Weights of a small mixture-of-experts language model, trained from scratch on English Wikipedia.
Size: width 384, 85.6M parameters.
Experts: 64 experts in each of 6 layers, 160 SwiGLU neurons an expert, 6 picks a token, a sigmoid router, a shared expert of 128 neurons.
Training: a variant of Adam for the experts, 574M tokens, 4380 steps.
Below are experts of layer 4 (counted from 0) of a mixture-of-experts language model. Rows are named router (the router's row for the expert), down (a neuron's output weights, with its number) and show model dimensions 0-95. Each number is 128 + 24 x the weight over its row's rms, rounded and kept within 0 to 255. Numbers have three digits each.
After each expert's rows: a language model's description of what the expert responds to. This comes from a sample of Wikipedia text that the model never trained on.

# expert 42
router:129095100130143103134133167111125133129130114159109154145153145144131139121117125139096102101118089152142163105171108107133109115133133131155193146128139088108160110125113139139131108083112100135125105084156127157132126117128130110152113090146089143126110156120142174082151120133123140158
down0:097139137166090128113093120088125099100113135086150148155162133121142144130144123125125116140108149176121126128086135126113118124113097158146095132121143121128111175115106153103116141101126120079100143120142123160137120097152124110095133126188128136135128111114082154158134121160109109141
down1:126115121125089106129155086118193152097097105194150139140117151123117113111102125157148115120110142169168140145154170102107142118145155102143128082106122131139133145094125102099113090133130121139132113116148101149145098142139109118175104162148100151124138136122197143082075093144126068095
down2:119112125121121168152127132167140085111103147119110128115134120118143099128146110134101104150156126129142122146140120156114143125134110121143166134107121123108110098154131106152125120102103103124161117139144126137149135091159158140152133134162104096129108106128115167115144153164128127123
down3:135124133090123074093153139115127163167111119150142134129085150124121113117113136101116138162155149157188110156132145132129107098138118169156090136104113104140086102121121137122092204118099140116138119097146165143154126120115137105133120195133180118121146149115121079134139128150113125133
down4:103155156114114080101144117096105127097105090132129138125106107083116166168171150115100149131149128123133139113111155126070106149172164151108104119127140154162120171101117196072127089122107147162130123149144139132137148114154150156113121092148116132138146181126153156126138065141117119142
down5:147143084145181121101132093097085123164117116178144138103138121153130078144160130127144128163099099087133143104116172160123147140106103137154136137141125146107119119116140159102166114109150160152138121097102161139123142118154181152126136088149093081127142144137102111143100132110161135127
down6:182130124162100126164100153138133147136145119126079124130151145116141131157113129140141133116119072125129142148109147156134142114078119133102146098130122096161096108117110108114139168123125121113154144144103102143114130102121120100144105136134147099129169143140176158139132090135165130134
down7:133131132167127135139121088162158084093123125113138082172128189123097123173116090140108170135105137136132140133114108139135103097138128132071131114139114115098135094198156129143121152111129126123151128142178094126129067166177152156146132136143126128119085100140100142155155152115111139150
down8:128147164166175149113104184126137120133164144111138113107078097119110138119131136121096155163116134123095121130137118137099078117124112136158122142135122133146089076121141116151099115120141172155132166095103111126086121158141157063193095119083129129105129150123121103180147111125132132127
down9:108090105117121121136090075102090117112134117187118128105102130118115176153147152102145149108146116123153086163155139122128127123105132112128115089099150089100144147177127101147123087102144168115112146138118156160196150117121152156120115111110100120155115109131091112156134092100169131128
down10:145104135115056120127150105116132088112109121143156100091108122160086117126069111137130160113113129134104095099138150165148114137147112108150093127151158125126115094143133145075122149158159125103132099140134137135102125167131144091153134093119088126084123154122126119118148143085143163100
down11:121073138138094125133078131130094097122079109095128170126131129136120127107142103152125128111126128158153144121115146130143135144107124150147090152065147142113149152155162105134167150132123100144144095135093086122119084138124129117118123165105136125124118131116144143124116101104137132126
down12:087112175149119103133156145111151104149150148118138137103098162119171100136157112131166138082106134087108104125131155121128119155136111109106093121165093154146168107131148128144139142114122129145115139124149123142100174199106107145145147126100170137173119116082130126128147099142150103112
down13:122139123126166136133168142112102113148134158149099093091147142086152142121122090145105113103146138146154095176080084084142139130122113127136128154139111121138140104154089109107089141138122122108119108058116146143167189083141141090120143152118082147150142091137155145109155135121144138110
down14:175091149098110167153079186123137078132103142143123124133147105134140094165129135134135134143158070159140149146122139144111117152149142082082135100148162123199128104129139096147118138112106143138147133092162094140119136140143122127153085093110120153093165126133120146155144175158093144122
down15:165128140120109114156191191135146118138164118160140098169155129088126158147088130106146096107113162128099143121147095135163137099161121100137148139119116153160155106146152156155095154144166127121130149100160137124106111119130127081085127115143122110133169136142131141183147122131089123147
down16:143106161114129148127148161104111104125115147133125112133145129121080167179126126085123168136119107119138117140149130137160134106119162111139113116200145175127130105141159147182116123120158091142112174142163100141073141094118138121112107124111156119145124129145143123152164109141134101110
down17:125100110159109141126150143138122105088090145099111113119156119116112128132156106142132154118067173156109129070143119090103165121099141134112113113082151154112151116151139117153114183124125081146108098154129110103077115137146106151129092134124091120112138137128135137109101119164102166077
down18:143146129115095127135120117094113185159151119093118136113100116127120134121109108094107145150116111140157119131125099117143113087112183123170115125132091081107122136136096124141149088146156152099136125112127128119151116120071142166158158135140148126128141091114106101139107142122150129136
down19:106113131134175122133119132104125158115118111092117147123113122116179124122151107101118141101110082113107139101145102086105141118147123170150138141179136120148094112075117104107100106145134155109102146144178108144138095126090109097103129133094121161117098157143140128166103125151127124125
down20:133119134124166116110125113092104161089085138074098135129117098128136124097096092137115131119112111131151185153097145139118134119126136119150139099149096146111093147129112108117133129135101153160129145110143118127132121161131129120178107115135084152121108114128126112158123167147117118155
down21:134146144130133121136152148128114134110136106114068132123090125144144110101105104126130144108146121103148139151144126138177125149122106134095154122121132091159142109111103131131159119115136137167139135158167115128128153157112132126102106125136129129123154133091057129140148105101095114158
Description: Abbreviations in parentheses. Letters and pieces inside parenthesized abbreviations or codes in chart and results tables: Germany (GfK), (CAM), (Chrétien, 1915), Animalia.

# expert 24
router:105114133169112083141134137167105135106126136175170128125131139128133128067114152157126124119103147140143155082186140126129136162135124117122157112148144124145072131162172108152127062133099125120103105136103139139166116147141129134168100114153113163099124161115121144125159111119139122191
down0:134140140112135143135094104142133107107126114080126151131100148153160106095111150145111147123109124198165152138180163134124166112150089146150137144073093131139119133133076093123094149157125189179128125117122135106152082116162141116170152113105133146150136122148148134160141095111113106120
down1:104143109128136117155109170135126146074110095132128097144135071116148122126132106158111132121149121163140134085091166138135138142173081130163088099141133107143112123120102120147136119149135145123136104175117116129120108127123165111103123128110144178081165144143142085093092100119121110086
down2:152127118112124155136123122101152105154130157120127133171153104158101111123130100112132088108082135115119152141122110143107085112146143076125126161126136064092110111122087175164115094131141118147107137117118117142139108117146154154115162127150120060113143148121161100093176132094114157128
down3:117089134144085104108130135139077167118140155116145093144118124120124104112105112138093116126120118169123148136161156119190109128115143147110134127139158172146147112130154085100126136137125150159085143096131171141111099095164140134128111137140141189164120128106151123098138124089141101135
down4:131121137099116141077108118110146164168128144142141172153151143104130117147123108124141124150116110111112119131127164141123110110103125149112092102093096118143158154155137126114120120132133118091160145114117114098140095131126135160125116181114117161125146087108171090137115146134099130142
down5:133091125140149115099108119147127133147108133091052136133122138149131160145143152132103118127173144133068170127135102142135157137120146140164166124112152118149161098131129162166156135109131160163094097126114124121077131096132124145150120144114131151128138106145161175125116106142171134127
down6:101122132134143108157086169149144161157099156126111113128111131144104124110148153161139097118159155126126119115159170083071102113092167104091192099118117128134105113103150086142119135143131102134115108106100118117123158105128142148149105088078104122106149158114139128125161117110143093098
down7:171135151114147192131116136152147122124112127135134100109132132086190162100115116104097156146145090130078127119129088171140107101127125127119124103178133115149097118147100175104131114113076132102161156135134128105091103126136149093135133158140112117120133171121159108095097131141123173094
down8:135118121147082113157126154142112088170092154152157148121092141125124091103147134161099168121127120110141149148086124143137110140124115129161173112125070115135110132154111146136135135117170128140134105164137120117159132155136144114147165151183170122113141152132094134119126140119134122132
down9:132090142123112116082105125150117142102112102156136126170164141136123164165068144133115174101145096154112129120145142113124146107161105090060112087159119105111144147113133142085123117145116138106154149099099114137130099133194112124111093109120122100146122096137084146172162131127149121142
down10:123128183180119158131105142148107140136145119126104146111101109164094125107091132122106148099130150143104136132153160128140111145145132127123140088089123119146102153151161126130127088124159188153132092074150111139126134140122109142131147115151109098168122129113153096149103099105104176137
down11:157105141094135141125098104117161125137131135082111095140124113100109115116128132116121152110133099104092156136109149092107156126149150117140136130128084154129166177163168102108138186143100117080108122151116150132122122126157122131138104170159136120119149145083129122139100107114136130134
down12:117111132106089140123133126079101133148128123131118091118117130094184130144158119141192152102162141105160129118096140131128108159129136083120164136131112131135144155108136116107099138117095070155137117078133158128154131087154126106103102159113133125106136154213151165099169116138137117156
down13:156146116112161126116142123138130150087112126076150150154122103061176104102182163120112122170148122132138104153094149142129131071132162144109138145095113115159133149164111086130156121091128134141183134165096150119144142130110096145141117133124145136117127126123146140134081163100144123131
down14:138103162083153095096152119106107169114131115133142174167097127132101118163125173171099131125136141110110130133121104116141101083127150141132122142162129149126171147097175126113143132077157125106126133088137138150180157102104114107093135135161086091145103163114126118113123153137139142150
down15:126147079105098127103084117173095162149114092104132139131133119115162206104172106132131134138145135094111140138140162109148140119105133102089138148160147090121134100119132137147111097112124134115166126148133107101147132074096120122169117145103117126110184105146143125148161124144120134133
down16:156088074148125101108126128122149093148126138089146111118120141110122129138138166102162124158183114106133115134141101169166092155145126124070141119118105096138118120121122109121109118127148151099084141156155127133162121106094159144102117125114142126139092124107114133169098112111110172143
down17:122138129120130121136110167098111111094113110103129107149124194147134127139144176119100186134143128117124099155136130111144100110122117129138165104123121119081144133136123149175124128085134162121162161094141168127108108137129119132143107086085115128128136161088094141126165102118115168094
down18:113122095139152109136126182139138093115111130144127093116117126135145102122144076142148139131141142128128118156136122152163079135184155169166087168105147140102155148159166120133181114147116106111167103135188122163095171108165148120135157190121195071135146126159123144166161116167088132142
down19:096139111129141122096110131090092098172139145175122129145103078161131152135117173108119134147150134099127119091118121151108113100139170128161064092127184138154142144134099117137118151127144110159162088106145113104130154098117161171111139138119120118095114153117127126144107137106090148109
down20:131121092109107112132135079123115156092117103168157147113106117156102126168110119158157184112125106130121177108169144119162113123153155107186122118111139112120164115110121167129119116106128156133145165131103121096160144151122127116114093132118163110140113109122109145135126064135123176118
down21:098095132121147191131114161115149110090147084121127152137174148133109123122136141143128161148130164125075081155121127122113110096106113131121090136123161123130149142169098136125125171109085152091123161152132126128134152109123101160113123154123134096127125151125115184142161153139141132143
Description: Proper-name word pieces. Middle or end pieces of capitalized names of events, organizations and awards after "the": Wimb-led-on, Environment-al Ceramics, Civil, Supreme, Deb-ut.

# expert 44
router:112141128153123130131142121141088136107132101154160137124138134111130110104093124156126117146128090141144164137165108113147101124109117125119147111125146117099142099134121159132129056087133105152105120126137126172139096145201131142166097067142128164131140147107120168143165173143102123188
down0:149164127139129151132107103132140145169136112143128133174122107112117177141131141154142117132138139101102115113098144137139125110139145124120124122143114068119155083144148162181132108093116120138096121128111182095090155151141180129150148127138106121125103079150145110118142156143072144112
down1:151152105149147108135140123127100127153144101120128126101169132120129121155112133108157131117132093097138177160125160136154099092124130110155154108109141092092126114122150143114139136087105122080155184126128122135141134146162158144200144135106095142169107107166134176167176149167134145125
down2:128091137127160109136089152113128115159094137117104133080097100103151147168131099152103119141147169125154141141134129158114153121116069099104097141166134139125157137137147185100084141132104140141110098113137133128097160109161099147141126133104126132099112148142146131101133087177114122123
down3:090090120093102105138133157179175057173129159102147091115099111108107136151113123174154167154069117130150075140116139121159136150137103130136138128097144080135133121158131147132117112106128111101130101126117109104141135112115121119142167125144089135144098167165082134138151120113149102132
down4:158139085142197080131145113156154156142118097140147112156119175100152109088109129111128104124165119132155127115138144125154150117115150151125129117173071109152166156127103147114135166135119133113139143122110134155129121117150082180147153099111111193111109086128114134128124103136129106161
down5:145122135168145092087134097142102117172127129098133109106162182110161118138109093157163099117138152108143161152146140130122159094113107180125092136137125117137125125170113182106110146152099117146162100135130130116119121096131095131139123142113117109121124148092157089111089119156132154116
down6:113115165122126124169129174136159144143111149157148131196143141142089146113143124137128164150136084137087147108140145135147157101174118121138143079113126126154149106106142136128067123113110130175094089124116134132118125108132143098135131134154084139125128117085067110133118114128111171123
down7:129133114161116108118133114095110156160167149147120127115134093132124116142155098149160135144097134160126107123141126117133160127121120139164130109155135124127139089136164125139144110109147137154157131100139140119113172107117137111116173207131141099125117102120176135119135136062136155072
down8:168166139115178161064163151122091126077115112152092128145147148117127137109169071119174120112087110088150123106068118173141100122098108156098166112121123130132142104151091103105116114175093158144114155165145159143156119157121158145128124112144138126149114146116071164148147170125161148130
down9:145141132156117119135138152158126045136210089116114154127151103145134122121115137127092144122135106137132096138101119158134101151089193131113107143101112101108143126109087112124137161074106127146135149125120101142110163123128145076096127117107111099138103121156089149114112138137141124138
down10:156171135106146114137077159186170144149118111163135116130160149101115110158131098136090127183119101128110148143116125132114156125135111111118146117124104157139107085124157129114129178137120131117144144121091134143149119114149128115101121150124141103140158162154109111150148153096163123079
down11:136154096106067119120128139120145084151149179149098143140114116141120154107120139096130145163133104142131170132140113169154105147128157156079161081132135106139142156105111156171132100138105120130142142174165148149141146093129160133080144125122145096103127210114117110115146097117116187097
down12:169108099114118108086082134132131178155119127097156147088122149107142108133150139091078122126154124127120148121086119142156118118122160149102142150113099115136139137113098101116104157121088114105131145119144111113100117142118076135093122101104099133143146111087147122122181123133146128156
down13:117120174139149144140089129122136147127128193122162155140148124158109143163142119129135149175092183111067082149128123119121133125089117068137125123125095142122099104162182129131166110097105159109132136099099133099130139163131140082151135173103082142134142074102124134146110108125100137146
down14:164080151117078127134099167094146127147129129090145125132114155120161113168108168120119106126078120135103151158101141122153116152114151142098155141171170116142105116106079110141106136135100165128138145132161140120126116136121134123122159164113148095165122104151116125116121124131132125090
down15:143122135136141133113114181160118155113149118112105130110114109152162161119128151101173111119087104149166104144108137083122146171106137102128154121161143132138114104086104107149113137161148174125117140116090084135137118114144119148164110114064142116160135125116134106156095141134146080175
down16:102135134101159189140102100132097131116109110140100109125115141120118158150173145106110126144106131157131135172113154116128142137143130110097145173109134120131147173102100120130133081135148155112102132187130117143113139157086115082158147057081121155115114061135127128168114094168107126114
down17:135136106118141136106122152170115149112155084127146164096128172142123154133103104118088132150141093100146119097107147055125113131128152170110092150145085121114110086113165129148110119152088107119118147178051117148106122164111106147128139126142126163108103119108131113129140104121133154162
down18:139127136152144138112133077092140128180108125130089165106149113110089121110115142084085126090104145115139155103116114081093143163116126128131152138086136129152115126122187141150125088129107131098127093153136119121119135199173139106144156133145159095137140193090129105119106135097126140103
down19:138140125123124135122103118125141135138100112143084149100140133112134115147145104159137128129142078125153114154138118133127116121104144131179137120098153096087115138132124146142148118102132116160137119178113171130127157149111147146144181128135115130175124133105140134133130155102134078155
down20:130133133125062156091116119076103118077158126130124131171119113137114092081129139135150094131130098121150146137118131162139119156104167156126125079179143129164131078159131145157160164116157073152109148143116146161122135129098181111111113104146173115119146120131143125178132157117091139119
down21:157100138117134158121097114121148101144134109106139121136129111097133147154131088168161130121117113131111078081095116164112124162159135052138128136092132127110105115163122135132172132141147090135139116143130095118105139113128102090154096125157106111137158084123128160113129089124153131127
Description: Foreign-name syllables. Short middle syllables of foreign or technical words and names, such as -oc- in thrombocytopenia, Herv-é, Kalpavrik-sha, Concertgebo-u-w.

# expert 33
router:135086109118116160114130117097100104193126130126166179150124147129146122131147093130122132191161121103140115139150102123140172095121120139135120176121130120108126082124096150139144135124108128116160098111139144151134139154144112094114109133131152114174146133157128111118160160148106152142
down0:124113133102118117211123117128172149129120107146157090125135143097122126105126142152111148096150175140125108129167140146114145085101076140130152143120132128101123117119125139117139107103151116123152089145167136155134117146156112115164145124191095139148074115112100126110114132143126085144
down1:123124110110108132093127101171197113142128142120119111137152163098109107133144120126078095078117137186129100091155083090110168107101148144144178134106131134083144130125134161156122147116144167104137096118128156136134090117113128139112128118101178131121120116105119107155114140109133108146
down2:122118161153175133151118139177149145110143160158097158113175128057138162145118134113124157113121153115113133106099100134104147151127137103079138166116132151150107127114093129111131075142131110171108117111111157100135152149203151099117135115128147152117114112179138130083143134150164088138
down3:145149128070114139098126125126083158169143109125165121131137109136141099080101118162129104097112108136110182106129095133156127132130152146082144135131137117174150090108161133121127147109134094140130132142109139091134106089114116131109142144155109133133130108130122121126151126118158171138
down4:158108098131101153139098101132135092142060154143124134083103121161161134164115113137126112129116128124098113113152105090141154085123138130116131133157145142108113165141193119151134070135108124123120116149101146101098107111148113089135108134136118117153130142123171145130136094152089121118
down5:141089163093141141130153160135140124143078143118114121149132137121157141096149138104111155121099126146134166152148106158103078102118144094093119126143140133122101177149154174151129195144103112119127112113103082067124107125116099163074091134127150121074116154099138148148095098125123111108
down6:146150132106150148124146090078125133123160119166107065130092119095134118115122153104205173143193157139135120128111128118103078118103095123118072139106104108135111160116123108109115158138113178142117124125106144139133132147131128121118152094145148092153154124161115101160099151119100126124
down7:102147136150094125107134110091156126149096129144130104111121159081119117126095139089106113156132138127144137146095161121105102157129119126109129128156135134119114099136088117153072124133111105149126108094103152106140121144132097150107119153119187080099116145096100121112148157143123142122
down8:191155118132140101087108191116145125150135142154174139113121108103134129142119139112143117127117075150153147150102111165152148120129100102134115120148139106103156165143159103133130138100114094124117128146155121153107150104100122146095101113114175117136135115117093122150146136157079147128
down9:101172093147115111144145146098116130126151128087151097143175149136129116167176117168130127113146116110140152112101136134103142128168124138102128115101151178167098112079097103138095107116134102154131104117117119126128106110108114183128138133080148103110141093107118120098148100176101159114
down10:150102162097079157125133081098115124114076105061114124146141093106124127145111160111136100117112149140140147084136147126153087193100116096135118082156157114108102166128177110121124163125147123100134154125127120158161090097154120125165168113097094164124124148112136094081139112154096124114
down11:146105122105116088120084169088113146135103127137134137121096155093076123136096080090125133090143116138136113083126164117108145118120122111147156123130151117099121145121111177130129077113131178113166089131158129150156129131102154111129118130089137125106095119160162124168134091145153173128
down12:134120083081133137129130132147128110149123101124079097162154147128096130090112145138072138157127152160135161111147099129145144130085141115109136091083100102132153112101117160140144127125132128126150147129118145154120101156140143113116139101134158132139122126075139150103149147120142111075
down13:158116121143118124138173104104124114108121112153141073146166101080107153164149153143151125136149150147166156068112127103107146143123125122126079123150117147135106145112102101150110213150105117150147103103118133111173150130131165094151117137150105135132133134108111115112123138157098171151
down14:123146118137144121121099121162164097155074090175128111146079144168146096112149123134126086110100124152100143137109108134108108110113112139150123059101150065125141115156176127111105138121118158138132117094107096093102154127162169164089148132144152158127116164141150172115148069129127101121
down15:110124158162113145121130107143115149120123124182143107137096147162089130120104113104113123151146138104131128139160127104130112110153075125175068102137157101153133146158145163113107116096083121102120095146143160109135207149119067094121142134191123100130136125131095065115151120142135120148
down16:106125113176137105115121112180137187143123149085135153121139145161122082141166085093142137148114095102097128147134151139140137143103130160125129097121146113096111131111122118147137124133082161143155139128149121141116121150101094133153109152124132069139125129129120123135089128142113118100
down17:129106081164149151188118184131137125144120098152107163174118115133161104127108151086142152175123139087135154118072118148137146114115162109102139125117129101154097118144117110127098110129105111159116114135147123136100127100081104094162120097119130160117153110130137148140201126134132107089
down18:123107133085089141119138155162141164146117116122125122112143161129100096141144134151089146119079137131132119122116135162113148159146131170149141101094141142120111121128145098115149073118143141112125142143141125121176112147110113134082180155122143131109104149109107129103113158064121083111
down19:109112165184095125158125121075112092089128161143125176149142164129119082102090106084130162147135111158102155109135112148152120146108159129136141145127157126118129106084183135165136145123109166138118149137147146127122162110097124132112132146171134129079132139113157170136123103135122134120
down20:153144122172135152113149127131133144121149123135143133121096176122136099162138171125142159135140161064181101202112142105096126122158142164144146126106143112102108134131129136140108084080147131163132156114103125163150190114119150107137061143134106122157107137142115123133121121101109153108
down21:138139122155140114124092161120152138142120135122111106110100133118110141109131100144130145110187132138146143121090106139119074109138150105140109128138107063069146118119122141168152140117140119153128118133130110150130126136115149067109115139148151093184155118129101116167131145145134127107
Description: Taxonomy punctuation. Punctuation in species lists and synonyms, such as semicolons after "Author, 1897", ampersands between authors, and closing parentheses in classification boxes.

# expert 18
router:123106121143117077138174141100117092083118130172128152100156157182127140103105143147095118134136093110123186118151138109140099146114123106110141124140156132112142110154100123138133075098099116122123112153134118156142107127140135103176099093143115189124102152121132186083130145124117150169
down0:124112100158184092114130138112122106119152142143147124158128132147172117133141131155079146173124103092119155097148133126141133150150148147137122125104082164141161124112105114110185089115116147171122124152126079114118116123158118112110119115092121152146110156092088128109099108122114136113
down1:147111117092143136160162131128137114128125063144094095146150083094144151113152129122122135139157133139146122129107149156128126119139190155131127102136131130133151114098131148122111176134159121122171152075119108124111124161096131150096127116134131128163113116114123159134079043129123096123
down2:120110113109145120121158135139146122117178168126117100119140106103119164124130122164132101132105117155178153081127131099140136135163141144151135106102157132119132106132161163157140129171140107109138094077167158125142141145108162175130150124129087089112060138124126114089156130141109146108
down3:109126167154119131112163145133126180113169075120138119103144079140128139144118153089172142138092171110145117096149124129113109102131110075120067114155145136155135136118134138133159128147126089174097151096105130113087112126131101106126107165099119111134176141118139099133120134105134109097
down4:094131139145175111129134102127106125076113143124150182129118109135134145102129127094129105129163110099074161132135161153136156182145108134170109107154136171144106141117133090122144107123150141131125112141147109114157098189162143114100132109130137128044127111140150148078158101165092116140
down5:112125145116132134140110084117144154150123132133128132137123130159110135151128147177099141156128160129097115108142103142154142101102123161092188165113145120112104142139160127154109074127118098146089093158101113120116102122124142137120172115076167103100137135157083133083127125103112102151
down6:113141152158137147170105150091128135146108137133173089130111111105102116077153130129113168139138145102180136129145124110119161058134129144131141126134135110127116164162089115140115125145145130164140114153098111151139143145129141138151126142126147119105109100127132122135109097125107124125
down7:125120129127128114134125116123167144118115155160085128131118111147117202125114121119139102092112136114153147139104130108110174158193140168140184150122126118153110154171079144132164068098138111125101130153138118144099148091137134161114108118168107144120147123123148122155153111101146168087
down8:120125124131118157143137110113109053111114139110157098103119173135092149123145104119119110127124119134123132074096113127132146110131154115117153106105122195125140102122119100152129181100155138152175131112123134120121179169122104113124153124160126123103067129149145130149127113100164107116
down9:120085139141164172148148132124140125114126103131158150156112148130074128133103126120128163137123111089130096146128151133103148131084109136115113102150097138122153080099135101081144120164124098131165110130171111132119116121142097156162130170097121126097133133132145129157139122130101127124
down10:136117153139106116098131121148094099133110117136094108122153144154125129083091162098156134110132157120139145163125106142108142098142099157181096146128104140137148081107114086159152150130152121131155139134075138128148151096112125128166143104115159100152140113128134102154102148127136081087
down11:133129117102141119146117127116105124142138130115168158096137131126121137125143121122172067124160118142185123112112133125111130136134106139143086123134129138132172128124118119106119130114150136148096118103127165117112167115110148119129075120114159139157114170144138142140124168103102122128
down12:138113129112154105069147110154138117141108159168115132115137105114101108093105100140120131116106112138126100130149149111103131131101178126094126133125150095128174107150120128166164131168114150137141153088161142131126148125132149140116091139125112122132086093106130142115104130114123139170
down13:134121109167161112158118138129157109135120152110153140126150142132161127125120142086136100137163163155106211129139140131144135105140136143119149133141167137136085143134136092106138119165121101113115111101159128119131170147139126093108142118147136170151123150077127109127128113129088070097
down14:104147121136093106115089102117136113140083140099139149087095135145152104112145134138127174133120164140177136183108153112124123159142116103147119112158145115169111081123107072152130115145104160171074091148095113105165128130149129124128157157124130091153122202093136134087118156130105128137
down15:134147136139136111127109141124136133139136062127163163153143120155164090093156165176141111156153119142154143124156092178107132195117131170137108144159125138137103114139129097134116145115119118147109139098111175168125103115169135095119119077133130120091117146150124141126083105156104139178
down16:158139157096125119116175125089089122155117134129149134154130115148127124135128155122084100113135166152172185116143127105087132144132107137162144137106161169125126103153132122088127117134110127107109163115156143108104141169170141131073139128137123118105098107143135129098144172117130106143
down17:099146117107107126113129141102117110145119153149135142121111138151129120110112078135173135112137162145103142188106087119121138161107081141107146105123130098130136136093100129151162127131135164117124137093154101125115106124177131168097098098103088146168155139117137129141136172101114125171
down18:107158123143152134092102134109126109115166077113115146159123138123122083118110098128091099125122140103069101146158162145174139131153107170148100158140150133103139124167153060176090156099138121134154167108123142142118159151154154142132136126111160115131109106129146139117112152114122156122
down19:087135156096121079123156168125121118148104147140131113131122130133118110156130117098105145144146106117097140113109154092176132108151125160150147176110153103101150116120162114145142113100132152169150149166101149118131157148153128128151150169129126100113099135169121129150150079059174091159
down20:169125123167126149138152155126127146132098170141098108122157145130129103153101083122120107165145133135144112109100100149093126172150124153115129130111132130076111197143135153110129100091145104097147124145170161145116100107114143105145146131159133090115155122106097094121139153123121140148
down21:174143115105096133116076137128141177126164139153155138129123122138134140114114107124155111115154139141127151162183121122152103146143095121125126145134131140131121090161127133102117166099145105106104127124078154108122180137146119093122111152113116113159167101092129158157108133103110126108
Description: Numbers, numerals, odd bytes. Digit pieces, Roman numeral X, table pipes after scores, apostrophes after goal minutes, plus stray byte tokens: 16-29, John X-XIII, 78'.

# expert 63
router:126108146119164172106135131124120132128125139135118118146103135121165154141137132160103157092126137109117100117113109108115120127120123142151117117127109117101151108125137143140123140158128101115112139084146124090144189158169122112139149191142115121153093094117101125117144112107103101136
down0:123140132136157133182131161096143152103125126165175152118101110120182129140071090150099135089110098149128120125104087121132113089116140151094125104142159162133122138128129104135121147097130092173107164103107151151136079087152140138080106116137122102086098135140118167167133105114110150158
down1:119138126112125136143114130161119125102145124087139096165168126146139130158114107099137176156121173140157141158161143088086147086125160125110049147133143107112094087159119130126126149104102106102114084125144142119165125140145156104158159135104129103094099141117135125104101182116101138109
down2:137202132132101155146135132144163103145129152108122124106099180133091168116095119100119093126168120142187145118096124096119154097151117122115134142063162084105118145163136134116119119140104169164134106120081072135140163204117125139153096116104127152132118185128133119154090107181153105115
down3:138137103119076130085149114110114117160148166158121124128085123115154121149098136166095113087154121114135128108144105122120113174111103125120151123171175075116124146149122120099102148116151156137081170157123089135147091191114128109178137118109097166130145135124132115123135120147114111128
down4:115129119116124076122145104126151124107128126155144142078142125109088153138169128109152116133129165150150096109135151129113107136132128150123115171107114154106144174123150168132162129151175168139152144095148107123140154120139151166172121118121123109141156129111137136158116139159116095103
down5:110102169138117082075159084072138140107110135109103127105105137161119159096101136109123124110123161131120116096118085151123128135125112148116139114090155130117142079164125114123164125124165096147175125120079123107090161101106121134085106143149110156179132168123155107135102119153112116093
down6:141149133111145142090140101130068118128117156184165186128105118111109109138133085170106170131134146129133161113104139115170098117104095124143093100142117079060125084085126095135125116136121137133135172164152126137118115103157147133200152137132116125122128162143164192142119155140134127071
down7:130142164121120123152168163171129114126168088082125101117139120092118135127121130128165086136147131121165128151095093102078102130150165140123125169113162119156105102124117117136150152114126124113106099123131127153179116158156160128105138095117135123179143115129152120096166165093095123190
down8:120125155139108165124102131107107099150138135138138100152111154149115158151147159117128129116136159143156137093116159129092118161135091129138127079142150141162131158091136138102140098097155136134119118115120141112117138096126115119180172103172104160095120136139172123107120102132157137137
down9:147102154119146185103149159151087171121165147103172145137138109096119120118149151139161148139121140141105087101126087133147117135156112131118133137104108136116133105163117094149165206174134174099141121128114096115136146100129143112114135129113089075169170094151184135096134153116104074177
down10:081114135185149085115138139157130124121080108158118111137103129114113138102148109134114097159159166145142142145077184112177122099109124088096137138104197162150106128128126152185124121108168125164107149094160201143136128103143131158090106103170115081109141112093123153103106129125103146137
down11:101130142102137096137171130136131115113070123118096145109097115107145122132125121108122134122121113122095148108124127138171121117119100093142108111110139142119152190086182135128109097135184097166137126164133127136125082122143131167130106116123162150130145123156113143154081125121162164144
down12:126135118115135115106076164074088163127128103142124160135109117121118128140164113113123156169108127182129119111151176108135110154111100107131079118119141129146161153110118144136128080207125120133112167148129161148154079134126142141156125139098140102105120122103103133120132108115114110180
down13:169105146093131137156100092135110132165115141153112161136137129095117131139132129134111165196112100102144129123124129136119139090174099116125113136111138135138141155121162120095143180159137117146144145129149140089146106152165155077083142137131131105121105114108112127150117115123098135098
down14:120114144121114161119120108137131132134117143121154175144120099100156079130109153127078136096126133153077139095155166141144141124129120126101111141126158118156140119137097129139111129121138122132108094132124140143129135138119126113179099149121158151124142137149100201125124118141138155129
down15:122151135129133110147096104103141140109135101112101112167138202150129141080077103102136116137147155119102080148136130143131126089130114118119142146157145106099082126159087171130144103128136119172117102103096138139133164156169097128113152114109068136141164141137085112147153127149133085124
down16:106131106128113128141149178144137159126106095111126099080114097115120130120122169102144096127119131095143107141111137151135093109117120089106093134127133164131124147075099120060148089135150118141167119117146107111108125141137125116108155117155125118104127117171112103134110170102110118126
down17:113109113095121136124123137156130129145135137151115183119166096149120103148120127157120124129098099104155134090195121144154098119130165154182173131159071156153158143116120124157139159129161087142075080135129106088130099138095104185176129117072143128178137145141132104135121160117089117133
down18:147108106142121146110100097142156111143131146101113132080147133128065146140142132146119149131112148137131110137154138184130147117118148118141106149097134164135122114127118143109089094143100137127117111159130135140129126133110129106114131150156134120110168115086151107144099096120131163160
down19:126113095177147126093116121115126142135132135106164129163164166162104150157145071135114105143173122145148133115099137123143136106153129107137118107145084143121135114124144135138096164171138141131158141151109154150128164115141114147153135097110141148096148126110113134133157091101166172109
down20:140159145135112081143109123106151131145099091155071114126123122148114127141149143124105129122130090132176126162148119121128115138107148140142145102160134101105133154127115119137144141136172165091127155144137105119090095126091100140135158123131096110180150167165160142127161150098113118121
down21:149115158130139146105119170153140168146103123127098134149122149149074177128131127178124163144130181161117136136133128162112110133121129140129130111132157140127124143137097105176148099124078132161118159126152134097170158163124101110122138152107056055108126144097134156121105087069143118126
Description: Copula in biographies. "was", "is" and "as" right after a person's name in biographical openings, such as "who was a defensive end".